{
  "hidden_size": 320,
  "hidden_act": "swiglu",
  "balance_bias": false,
  "head_dim": 32,
  "qk_norm": false,
  "decay_shape": "sqrt"
}
Below are experts of layer 14 (counted from 0) of a mixture-of-experts language model. Rows are named gate (a neuron's input weights, with its number), up (a neuron's input weights, with its number) and show model dimensions 0-159. Each number is 500 + 40 x the weight over its row's rms, rounded and kept within 0 to 999. Numbers have three digits each.
Before each expert's rows: "comes after" lists some tokens at least twice as common just before its tokens as in all text. This comes from a sample of Wikipedia text that the model never trained on. Tokens count by the router's weight.

# expert 4
comes after: " |", ";", "|", ":", " (", "N"
gate0:503526492485373482486466465520461482491501512521513532573524516516540468464494432515496500539441469515512483565513505495511524598523480541533546524549499572551518482431473451523533464478532409508527535540451494517550465451550497484494556541494520497515466497459498449478540535518499424418544445507506522455470516515483459525520528468506515510448494453502474430543468495504580521593527421617463490500503458498531552575488465469494504549509467461498503432463449534481500447470541535
up0:585423484458502473523556499459542461574538493519517482468514527559499475460460426528488478465509525504496457469481485515430399466498438499507521538453493583538589551459538514574521515423456511486614549432529558558552462496513560539466481459508522497506504501530524442473530495450470562475508501453512419499438509508493408500490459502545508475591504514505502517493471523535486547456513442510484488496471425532526528481493500486488525558439485524477470524391490546514441444483483536
gate1:526453507522507534430507588528487513462428477483526508546471456488428455456500547462515596547528466533533505532530506461455477517549510525511483531445573509525487493468484482548472567476490494498482508572557491602451524546564424533486526538535513554501368503520493520472483551440565435520414448436513454524535504532514409509540482494488529534460520460531575517517489508497513504566551475545465462417503464549433520470437413443485518521449538486540492481446451475617435453443488568
up1:449547502515497475518480508489554557569480543559503558397494534460523525565493480510496507539491448532452478561453495432552524531511464467516462521467538568521484485513530433551460415453495496518486471477449453484499453476515486483488546516536472490546460500534543548440530509490434426469574556497579461457471490478537491490449505471481483476447517567510488550456461493431525541443496501514474558540455514492385512458532516502468486535459472592531493503448489517513524513418462460
gate2:461546519487492494490500453486532489486543468497523490540507444453448593512445510525440497497497445493478560511512519489439452502499531510477513485522477487480510525481459496444520527495525468446458530481567556493430488485436518526509620525535542421498569506382404504469507486469491464497516450528528425544462463482507474458516483455551450478455469539466497458532393442409432511543516507451470456466519548542541463513492556475493443506497529515485557591547503433564515508475469488
up2:508463447563509587526508467485541462523478521515563485538457508469508533403481532490553490567519480536485516446446568492426445547478515490502473516484535571547502499460455448489524454526496520469564512478437551508550496499480537512521497475469528499529440472493497553505477484541480575441471480412537563500503537487492429508485513558565523481545529490555457493515474562468561570472492484497463518430492470467381516490524568499506549570421545509450584516481528544488397563441417535
gate3:514482484530498460519559499490523486616500510474448566472494386603458506491459492514469450529442412543462542538534437435447508457476486459530572477480557475438448526525437499520508561433513474534521551523482497500586421564483485506471588510466498469492386496563499557473475623539523474559436435560497505473518513512522485487512516533544519420524581476482566551517490446450458532526514475477530535439517456504494562484496505498459570509451519545523525559515443495478515494452536553
up3:507496433513507542523447553507483462473539473469524525555471507534450499479511507534428493474521508511465453446564511435528448481463510493519529502477478521535542579529593585516448503536544504430531512450490471467553491466532470476418492417501472574517544532530532602508491543474503468517456498486427507518406546526576482470492456473560514531455475530530487408516462532516434490521563515534465546440496517427533472476534473489493513490459557527436566542438487494492530481443628513
gate4:488505555419494450567543472527483439537571512487486451556464540468510426467462494480465445529460542566529437478558479482506504537487472527563614566566446538474444483489463543551523516518467473453478502479507509524520474579497500558487494497615529544460452521471491529473466483524522486444427503542501482551482540562575518476549487509522447454558463522454461485433466476489409502572469502505506503478500528567515523551462481476531534502550480474552461455480457592539516506440515481
up4:503455436528450432528487508449557573533525502467517457596442499512504546538481501504516454536496548538507456451502479514530524518535505532514445459524603437411469541464454440517507487535485556518524458544439551455505455505527481533461502540552516533474542508477509527501534488437564548506552482555436565568576505484512514476487510484465464508519432433509500466517495497517568488500540484553467543471507396516503596472558465484567488486437475469534511468530501515531508504442489522
gate5:473425513513544489477487555515447494489498495507502516571506480432548422514502541525443489505451455479449439566520475448542529493497465523568579554485474518404509484467534504562520489520507540521516508492463502565505445540510565481495533517556552506540527576466513497493473531527449507537580531586442496539512426494462440517498536469499477510486538499489536518564519497435468539490447478489583550537496516509566573489410575527527518451536487485479498452417593556507508477495490459
up5:502474510545512513534470558521548497554465528516440509542463504479545465521482478481507608425529449520488474483489486470503484549484452474474531498477522534477537455463477418460485515513502481412468531564506503492471473580532507564447431558509459458534467522528550545594501456482504453538492451453541446527481431504506539472511512499516417568484467430573509557509494470437517404495494515464520453517456508510518560484494537572476544523468515550538497524561494490471509474501554432
gate6:522479488549443534439517489425483501504523483515494553478465529475522449474483501519538510533513483598474497466424525479536520488540504491494540532546504521503450500568420485549535480516499433457459509495522517451468428490561481486529495496445584542558428529492486540510414519583488530489567452477550480457508502520513499493572537560484436483494469495511530565496493538466481551483401532469546511456559497504344520500507476507457539476441528479519489468464481454557543457532461478
up6:479437461520490533516504454469523507566503601504500543522579505473488502449540484529494518450506407510475538490483517538521528526517438482489435507489525449536528421453500460506499483467551613404590499453521510455484507461517563453497513473537525490567416520426499467448471501491522484491496411529589485572456501468457545518443496548483513577521483526449552489519518488530478532543525459448533482515499545521480520460490520502460543515478576548502513481457504454530484493606542464
gate7:504461498490530461390455482510548490464449508519487540550499547492490469537467518484534404504501585519526486480547503504479571523512499509484510493479554473487484500547559476457506510496487471499475538504571556536510446457513436546501458501521586453518535532433546471551541548525462507498431421523548553494493494518509492518480458458481487496566445480524480453556488490439505488535444450513495519501487528517448495513504446514545470578469488480467468466459458565454545527480520434
up7:528543400475509445557437468524438503468454527535529495619478485516520503485575535518516518514409514493521509522550500520528471548491552540460515461485515489431529500494548511462514534542501515492443473478499503502549484538478466490491454527469472502471556487463535510480454483464453533518470491555546529537476519524491450487505512519517483596546470500547525554502456554466521584590521509529468453461491492501486501478476483529493521501504411442540496474439511522486554547511533540
gate8:490456537565506506410535436424490469495486451491476497540465528464509479468439522454492541536526540556475530598481528515487506561486514550475470436521496580492467499547520509494487454464498474527492517549539501483544546479443547462549479490522515504506410467458456434493455511458535504438472434510502515596466504453470499420541487420477517524521473454518428507458446474477488422495489588452502531484568515499535550509536507546547484559509470583459548494555483434520536536465559527
up8:470481468540502494514475513546528512441482537483551504512474494457523554515476553481490515557495526512516582515496474495501593511484482489523551508410458510501507582501513520541543509413514462523564425532487447511456485576489460517514488414476452489471542492508487496436464521502510524533537511513545525567520539424467483524470489509480546468510530526520515476502559478586503536550489533455510468523594435501433476543484468498498552499533503516463500501503504499518399442430513488
gate9:523520481412434528488544413532410502505564512509420500439460498438512497544524483548516450575441500451482488535538453448491505551532431499486517516507509494508497548474504450563490500601498522495502486484532431469473490555502539469505543592535520515556435471465419520455503425472485530475457508512464484467514492482608453495434453527422493495505501465505428478523515451503527556578478422527544532463506459522491502484436485470477550554461462455608552500459458393529523550452526486
up9:447425490504478517487451504471424509448512484508459519498510432504508479501571560578510463518452451449509530565558497560605535508462494504518522514512490511483593477503509482478510469575453499516467502444466478519403464514552512486440425503546550495470471579417419473476522489450482529508509479556426512562506487458536444461499458506521475518511470558444454474482468519522541449529466510525559572498521560524510514433431482558487553502476473492551415455507561521516531533470541486
gate10:557470461495498506476514498547457569522494419507520572612470475454548554522484464520453464494497432546423548480561467528443543572526527566475520509471498443461527385560549559505502474453530500536452468459534505476559560406474442500426457486483514500541490495457509561513459521448499485481456480466498493530470539445434562487507473500490516532491474529489466500539516526442488456444538476494522441555491518424446580478534467558420485461506504553443481522513464493483479543561496527
up10:473485420508509511506429480473504452489503495493540475503514457442468450435504536524485555434480487396479440533479486475497505535513534483447501444476489498474494508461503503492500450462457482423499531506539466503503533509481598528559463434478514477574513508538480456490502489420507511494466519519577465562494525569532526458528493549500437469504549528513514523400472502505497524550462524431486466408442467511522476560520440501559480503498490457487448477532490495517504516520538530
gate11:531592473460499492569493468504496537521445489486541558540434504512450510479501462455430513488553542564495514617476523519527531486422478421560513538529457470502528405442439539513545449508513471489536516468493521568496497469510566527521494503482574559494457541499427495531491569491488466454525513511503476435582498522485505489473536481523499619467505462549512489557441594488480492517480501472477510467424491436511521457482443453496590523397479535498474548530507486510477485449523479
up11:502473573512486546506425544539507497488527460505496491516512437513529518487494517529513450474546584556495548504521434561464558472545449497487409521520540533460480468493519516470520519511526560457508497467539508448450527643524468512512432465538456550440383435529504463479511505439421511447428508425470488549500494460430408484564500439508494528478452447483524533491510470484492517527519480483473473505450466505520480513501470421507446504484527534531440448570519546541490432463542537
gate12:520478491537493572466507526489523487411546547465456592588472511480540454499449485445499575500520520514440533592495527559498498537529471419515568497512429518535539487474503443522464557518531487458526383495403520503498507508539413477545520517492583521529375556491538459488499505541486509564483475552523472527536477490541545522466437587491526432507487428486450495499471543452473477568462523457557548546546500501505447533558492515443459538489515493472600481489503490484565503481505491
up12:451512474489540492535537542495473485507498463501478485510474507511496532494536463482560546483517523500523507414564534441542452458446551528490540545461481472527483473582475461464541484554525548550468459517519526559492488502458525504473508517487563460408467446513451479454425589452423481523412546520498423443530422443548469582469461449501455503461502491470473514521457473484561502515547528497477424536542512505486459483482487507504476517484468515514477567500434521483490515527517490
gate13:504494545534480518383551528537519505489448408554503543485508512500520496526475516458498496473525521583526491531497597500502526536487544486496479525522604509560490489475421475478485489487458518501435578461510521474453508465535474532481486529550563526522479498497471504510519563534523456437403485534486474460568502414510479610506597495468506455522509445404441479501449601506455432492512494511506456523556480504470485529482486555446519490530474429462537482429429515549464482537503450
up13:425454434513472452583522518470477532499538484439457489511447458443491473539441433530579510571476521513514525507510505549528502537498490480484483430463447490533526427447477502490495476477510579422556486501495551470442464533501535492484552489502487500532433521482476521514487585432539445501436477468520475493509565543470455507550500611496560434498459511494428550468480425483550549529478485470548521483490552575503590473498475524534509483472433543477535522565478508488473465438520478
gate14:527445484521482520513494520538522507454559474537534548441527486513490500457465491467463497519522493496515512496519528504489479523491488468424497524470499453508440481532454560587491561495458532637468521418532567548474549524533500462489514487535577485475490521432505516468489501473436480443442471467529483434527423411564517520514562509555507472492462516455546507511493481443408462519504441524470531414491552508578481517502458583416547530582548503502475458497457492497495449462507489
up14:485512480570521440537453410486523521499600543433534487553432521484498516470559450509569554462452509426512507432424515472531556494515590436525458491383504442512478505460441470464492467516466488515512491528530522583449428492455571577460424499524561514489523513543504512564488541550485551452507472581535482504478534420605469520531516556585496504526520499479476529493455432541439538466545461511512519469495418517510519496477501533500473530488557519486548504481457482517437483489470474
gate15:497449429493458434511512508464503409500550529467460471496499512477541560453489606494434444516522501538392516490508488510520484504578547492437501496446520478539544498508472515562528440493521502498503581540533562474584525495441428435509427453530563465515516503509449477484493510454582570444476459504436564502518459497513458431507499480516524532433425550509498496514460439554570472514565475499533454518542502564534500496571535504496520491452550434446495516543513471511515518489554498
up15:446499408523475405585465512523563521499527496490480489478493545550486491469474524480520485493502472473427532472439523497487443446509525553569445453452453454586521507556509522529526488540456425489451494545554444536473473562408504447494512486432513489465519557523479470412484537514494533454516443509519503452478478453449516527525499511518514486529521479447502533588516477476392531490573586492450456543427547572488465461544536477534421498505556562519474547445526446471507505549507502
gate16:501511541521480483455521519416489504539516515611467555495511428484498450470503570482462484501595468553511483582520546506507560500581519492526483482476526500510479495503499493565450541560466527546516450453536492496492452494488479510452499448500553478510450507487518527525388501551504570528475409496516522448493561492535501495466470515606496454591477510523500533481534555489482509437453469486548550529567485499442467493434502500525458497540546473502450486472502476498468496435489522
up16:476482522445479481432547581505493496551523484557490472498511491451485472559513394513488510475536539494470490468472426430416481424521484451537470479539478489444470506490503465538563517515530497496428456559473539497558498462455493526500456536458427439457512466421473458489460435446440505472530468473555499509437487587536525488534502502606512402472502526512546474572408422510510556513533485518536531476460505513450541504475461394461517459532452492486512509535536501538512561519539504
gate17:509468511505509448465492545475539548558449507467452559518517528441522488493485565480510518414500552520440463507497411481475432522486548434505517443533499525450419475521494454518482469522514425457537475502464436464517473487498483490492485528444504495485495533572615537468579501519459472472466482528496506495537509520498507480567522504545602598489489487492531489475544531482517411544523530559505485558483494586527520504502496506534498490418483608514453547494523572482555421567468488
up17:504523509462509559581454527347531519496482520475508478584406507522535505498540468487470488485504438428515502471515497460488521541510499504521478527537516532496438546487546489547501501520526481480509499459464467538511474505512496615518427439519512485528535478502512555463477417522462520516492491517546512619481513537523463501490563488481534486524513543497518499505528552505500567492398513520526514516444500466479443535565471426493511528455475501566565488493475491437600501539439529
gate18:505488486550512441490545417465493494509552471537444547476448456544502545438527487463492513454513484510439504475482535457469469498532539508529488495484536496504438522556480514469509480537527408437505450579526507482516501495416506570532554511421528469448523499436507477546495544487476504403500540495522467539537446462533539517523510541496462497507493554457440481528496568498461383543492464490586560514440436478537563492432446525527461546478519446484526544486444515585522477541507438
up18:532573527503493526496507517508418592552431394575484533504492567529504541524493452522536514428501519482508498504488514517504520474492473471496503558547499508429481486531503504534471477479417512553485454464476508512555496500382498459484445531494483531484540481459490497485512542494526493452474431525520602517505518557565524493532520493535464548471538433500441513546480471505500452486503570474551584576461511489521521509446447500509558590578443481531522532477447545434514539475543472
gate19:529492536473460462528561571537522493438471512454475464583575505551535524555456496516476430525509527530489470565543518549521528406495480461521487535443516491478504513489482418475520468537486502505504520491530489511494456507517488452526467484476448570552488507496543503532483507434476443461510485497523463470532523563508523466528482553435466529547445513534450519560424446543549482478480468510575507542492442557496496499480459524513473521541540511466454476506460513549542502487478511
up19:499520504456520494534472466504480498523506470540487501490489472465429465496530530448518538505526580527413455532452523497449447504442487516473504540512512546544458524529522486438474536502499451491472485511460480489421540481501568558509575459529451478474485441461451464555466544547494519480521562552561494492555463467485461484532439487503513480521556489498548493555562514430533440511573513467510489496491524428519465510497531483469484449511524514603513483523504483461536546572559493
gate20:483533491524479535493546516501473515466435557475481508478469454479568497386509511548509442480534473484555476514555497468463495513491434485536433586534490448476599454443450467538475523545558541457509507615499515553591593485553527568524489532538563523596511520538493500583468454552532395482469504535585512485506561498523566505516511482505481533535473501541446535471483505445493426604506499503506451543555508521526560498474556481435450556494536461504565447501548541482497470522504424
up20:443459575466465505515470570435458501520530529490518549522479525519525476441537481488485576536485459480504505549501511501478515542531534494500565488462531510520453567563551558467527547514566446551484540533404479496500512543509478451477562562552574464585502412526480492459446537517533467495572509458454498558537557490553470487442481484416565526591539486518398524494464474543541524482528507475532519477528435464502447489541466528494468471521513513480536496467507552507522398469512484
gate21:561437498521433515503550436531495565502433537410459546548539523516527453506524478506513577539528466516467521477481501484468522534488470466501466484474450493502521539473559408510477553513555528572498431513484463527453573501488497487494461535417515476448532499458474466511500553472562464537483407536500555541474486474474500481525468443513485531503458570507453428491439427478490472521433494455602482519509460433508513465479596514515514520492491500550592529522528487534549474432509524
up21:493543507417501480482536512459490506511484549448472452488553508452503480460529517565487516581510458500523490487449432531495533429533550542527567525529478507520535449425491528493451523470442487501498448488486559517543527540504499457564563466526443581487533509432471473539485490576500509572544527489512541492521471529427494498474547483477485432481506467542490515560485519552509498489564514520484577440462459573458461509526507435625523459522503424496457528531526451542553548496526546
gate22:557447538459564483519482472470559476545521504518513472542472557485541427557463497501512440481495511516459524525466485460530460472568569480462476478491588500537505493549479523533475443561502555564422475481578509535604467468467461560489444497470553541510598410491543550449477493570549480545468512545452499491469538506548498480489497491534566523505419517524544458496527508445506505442473484589573539459430479466576510495499516557494507501556519490494573425516500498515561498446531499
up22:483522460503545508474511476454525470589522448507466542567504546504507504461515467434532575508550490476479451484494589560568467506414532430521502476509477495524527509533490429544534512489467457561448592461518516523507486524569454554478495474473528455543510471547552536509484503489495534476450491539425560540544508419434492499500491442523484517538459498495466470471500531480507552531476570464478529461511495484447531495556538478558486510474499470530593515542531472521519476475534544
gate23:473463525482507502527522514524503567501478567501567534431478519518506527537496574451527471419450494492507385484501545413493469507587492484519564523476468522491458519472486468513453545490578503532443542383487488507502537503572515617550544541491442466485521474474567493509517556576532522437513484556544473492526523515447484525464446528492521574516473523474489469536512372495534536552461531499534487487499470529480447536537490463531463490458519478543486556519464473489454514523560524
up23:480471476448449566450520476486532421520428478524493538437461414497532459466530481562486518489474473474545504530495486488491427489479575515498499550503482459539478498525468480476475517552505518394463512501507500477477533459470549489450465509426438532504501558432493476442439533479579523532492440493511504529514555492465439503506548551462528481471464421519387443552495481469475527480448666448481515493527490530489509440583592452490574496489512452461498528454500549509465491516469526
gate24:469536510476504463530530556502450475508513452460508553481481455470491493399506546548495479437438490492469483581446546517538518504532435479534473555466462441479440498513533439520509607494407499505529574510490430523488444536509507438542490507515496563483460557443507449526433540531498483394543468511464525546469502462467494509489476502442474555517480439520623505525517527472567448501524436465537489501429480489532551524516497466492519522413483480494470445500507533497528509462524539
up24:422475515520490511527480483544537448531511499487548505548534531609497516474459558472424519500493511465479567580465467507529577539478498563544484477586479495449487489466567588497470498550516502494571551470506545499518470465538530562439503536480529529456453495470534510462492503476526457545535536531503545531466572519492488504476518474540434461483428513513456487553512485511496477468626540484478532480520506516579452579473479525524507441480532545510514513462495443469500451551479539
gate25:565530498533462507592555541568479536489490457499496596627538493467494484521499492527430466408536517523500544590625475486530567481420518451518424527508481531468472453512519428542508477561525538459537513523446448468544470506543444490475514533543526503469504576527469554443485552438523475553581577484514480533519529520507519473507521549463505502444434508514523482510496513488529519460474521532484499512444472504499475496472477451411537560498544529542519537494515533487499476511444531
up25:518478455522453521480468529524494410519484475460569510544454459448517499480459482564486430491495441539503454548580498497479475533482548502567498472534500508463470519520522469461571542501460517482524493512485449498501526511506439562528524465535502488556503468442479467464543495477488508503540547461533470527448542576508460442421535477536490534546444542520506414532445546514527494462496458564560519482524525517557525504471413485489504576509518460480467489496567419563523513422543440
gate26:440489420422481512537526474518584475545494494531492564512485503468453503529519531435411552566478489576509501531524525524491533497516519444587507467508486457562467541520449498526434473506511564508476533447479494447527499496507529442536517517562514455472547554444464538489463483494477461452479577526590508484514539475507514520581476547449484539460544500429522476541491439512432521614506462518536483441456418532415536528470448550529524457511512511487531534565410415507492492541471469
up26:474481504467465532556508438519481463573564582485552529465492518459531563536535465565446547545524481461496502462469485369498519512504507481484512500501507454469490431519470517511515522466522503440498500541552568407561559552483586533485552520518440499520447565492432549492500492528485574540462500540524433505494448513511497473533515505549543568465453523518512505497547530471585544552495455516564492472413502516467492495493481528454474518556485428510480538548576537493455516458458489
gate27:475462560506513498518534543452477494479557474500575505479514427472507507516516509479449503473511405458516432494506597463574459574439481517437478469522483455486475488515509509535567496433481494503447509494509573451507429546523516526477432547521488458508459533479451490549451554456487545497540486522535521505447499476474453466495440543508532476561549513495500523527487493391490531519526517471550529425484578537428542454542463561517520526522464478562460505590507506457424481393463516
up27:546444463536398577492453536458489470504502484438509484476499473592503541454464468449511472565505475528498476471544531513498529482495510512476562499525453443439535512489508503478513570520536525570528468521583534538585549500468521406506410551456495461522501548461541455486488454482502560517429494477496497605531480490460522539469445499552567491469513494503480469513536485502497459562436576542509518488531472450514510445565518541461525554513487494500435491539531500511530567525528546
gate28:463485585510461514500469499457512508428506496576555526451591446497506480542503514474473503498572383507573462522572531495480520492556387471500469543494494531534522520497542449452499542460606535486472473453512510531529487486555482483547522590603553531508478505459493517475455502399488502473499455482477504483533538525555534459518511499554510499472504474566483498595485527432580465553481506482566609497577438514538481513437501468541544522489538503519515435564482470490480474398491518
up28:490534490506502480532501477603500554508448465573575532505488500507511458547464484452520560521552527548578488525478472598483487503518548577483544464582478509528469516479486486510446532469569535403510510518469467451493502444396455506471523449455460452413488465463446563503483477495480427442417466609522531575444479521517472576528427515445484481462520454522552457552553492491455493516495528542528488478433486576550457485444503521494468515465467496483456508544519522466475577522508629
gate29:491488447496434558528473481532494462482554458542400499455484432501513464544446512483459500496521463470563496469484523542551499529521498536518504447548532523445487519494466516469473490518544489503501554558515438612510487484535487490496484478534529530472489543459497515456483468562477489461504470508535557575533489555526456519484478449537568598487483468572579566539493523465607427552519505477505491442476486507505508537507566469470507541537552510512652542582471476460515462515542523
up29:564523533536549442490504509495534612512458509443558559555400528442446479543509475566468488538433439502464540503452504453532482488547503553551480503486443572501488490503514469481530508464543502524537546519389470444643506504487459506489530459573514467523522573522504556520537501510500478510450536476532502515556499450430512485463466477437485452582510492502466521541471463486544525522480529537492504564478450443493482487440513472462482512445486498509578477488473508522498530523501565
gate30:502475533454471496499476405506404551569553484465487522501517462441484532485525501522463443494494494502453589436546508553514511490499455440547475569501502452436495440536449482539563484532505450451410553466574573555457493488485515550489516482518451501464428508427484497541471572523420468472476435443443485473500510502506432484470430518459500599467537498480538537500512538520583483507542529467499494476485533541453521522516567437501490531473518516519497561516548506526406527511489509
up30:532471556535486572528555596510456491504513530510442550470458577520450492543421493447520578490566465464501558492504527499486493516573459559518449490424490546481418546536510469472503521522510529536470508437532503536460508518504536526442507508483503475474471566504512412542515501496472507453457447459475488490507497454595442508597506434468503507493511592526514494493537553537479540524584432567465468505484421559507473476509482504493422499461521456473517517463490526531510527448524550
gate31:507426549541494428478525587474506458504454502497574400510432499522482526487510534453508481514517517508524504577474498620492459544513504467515460542544466419508457467477502546493518487498520541532502480454476552466518484502434419525539548510501512482451507505482488518511481549439564504485509530561457499499489545474542455513465481514480556480536519444538437515477531549473483535512504551472576541494581501559432544532471503465568501499447515490498520536520492419502461441483490438
up31:473528497552498469487520508540462478524505489468494518472524441581531559488530493486505506499481480520524477502513458484461495512454499490510580500461509436484445522511485516476531568507513487500472448513508550466523485517496486437459484498462475513445542567469527450558452543528582468525501487504499550566468637539510530423480462560523500552412522471556507424455462436532503540523518453514426492487514555474453510507554467510459521552518402514519479545505495456521455507561493492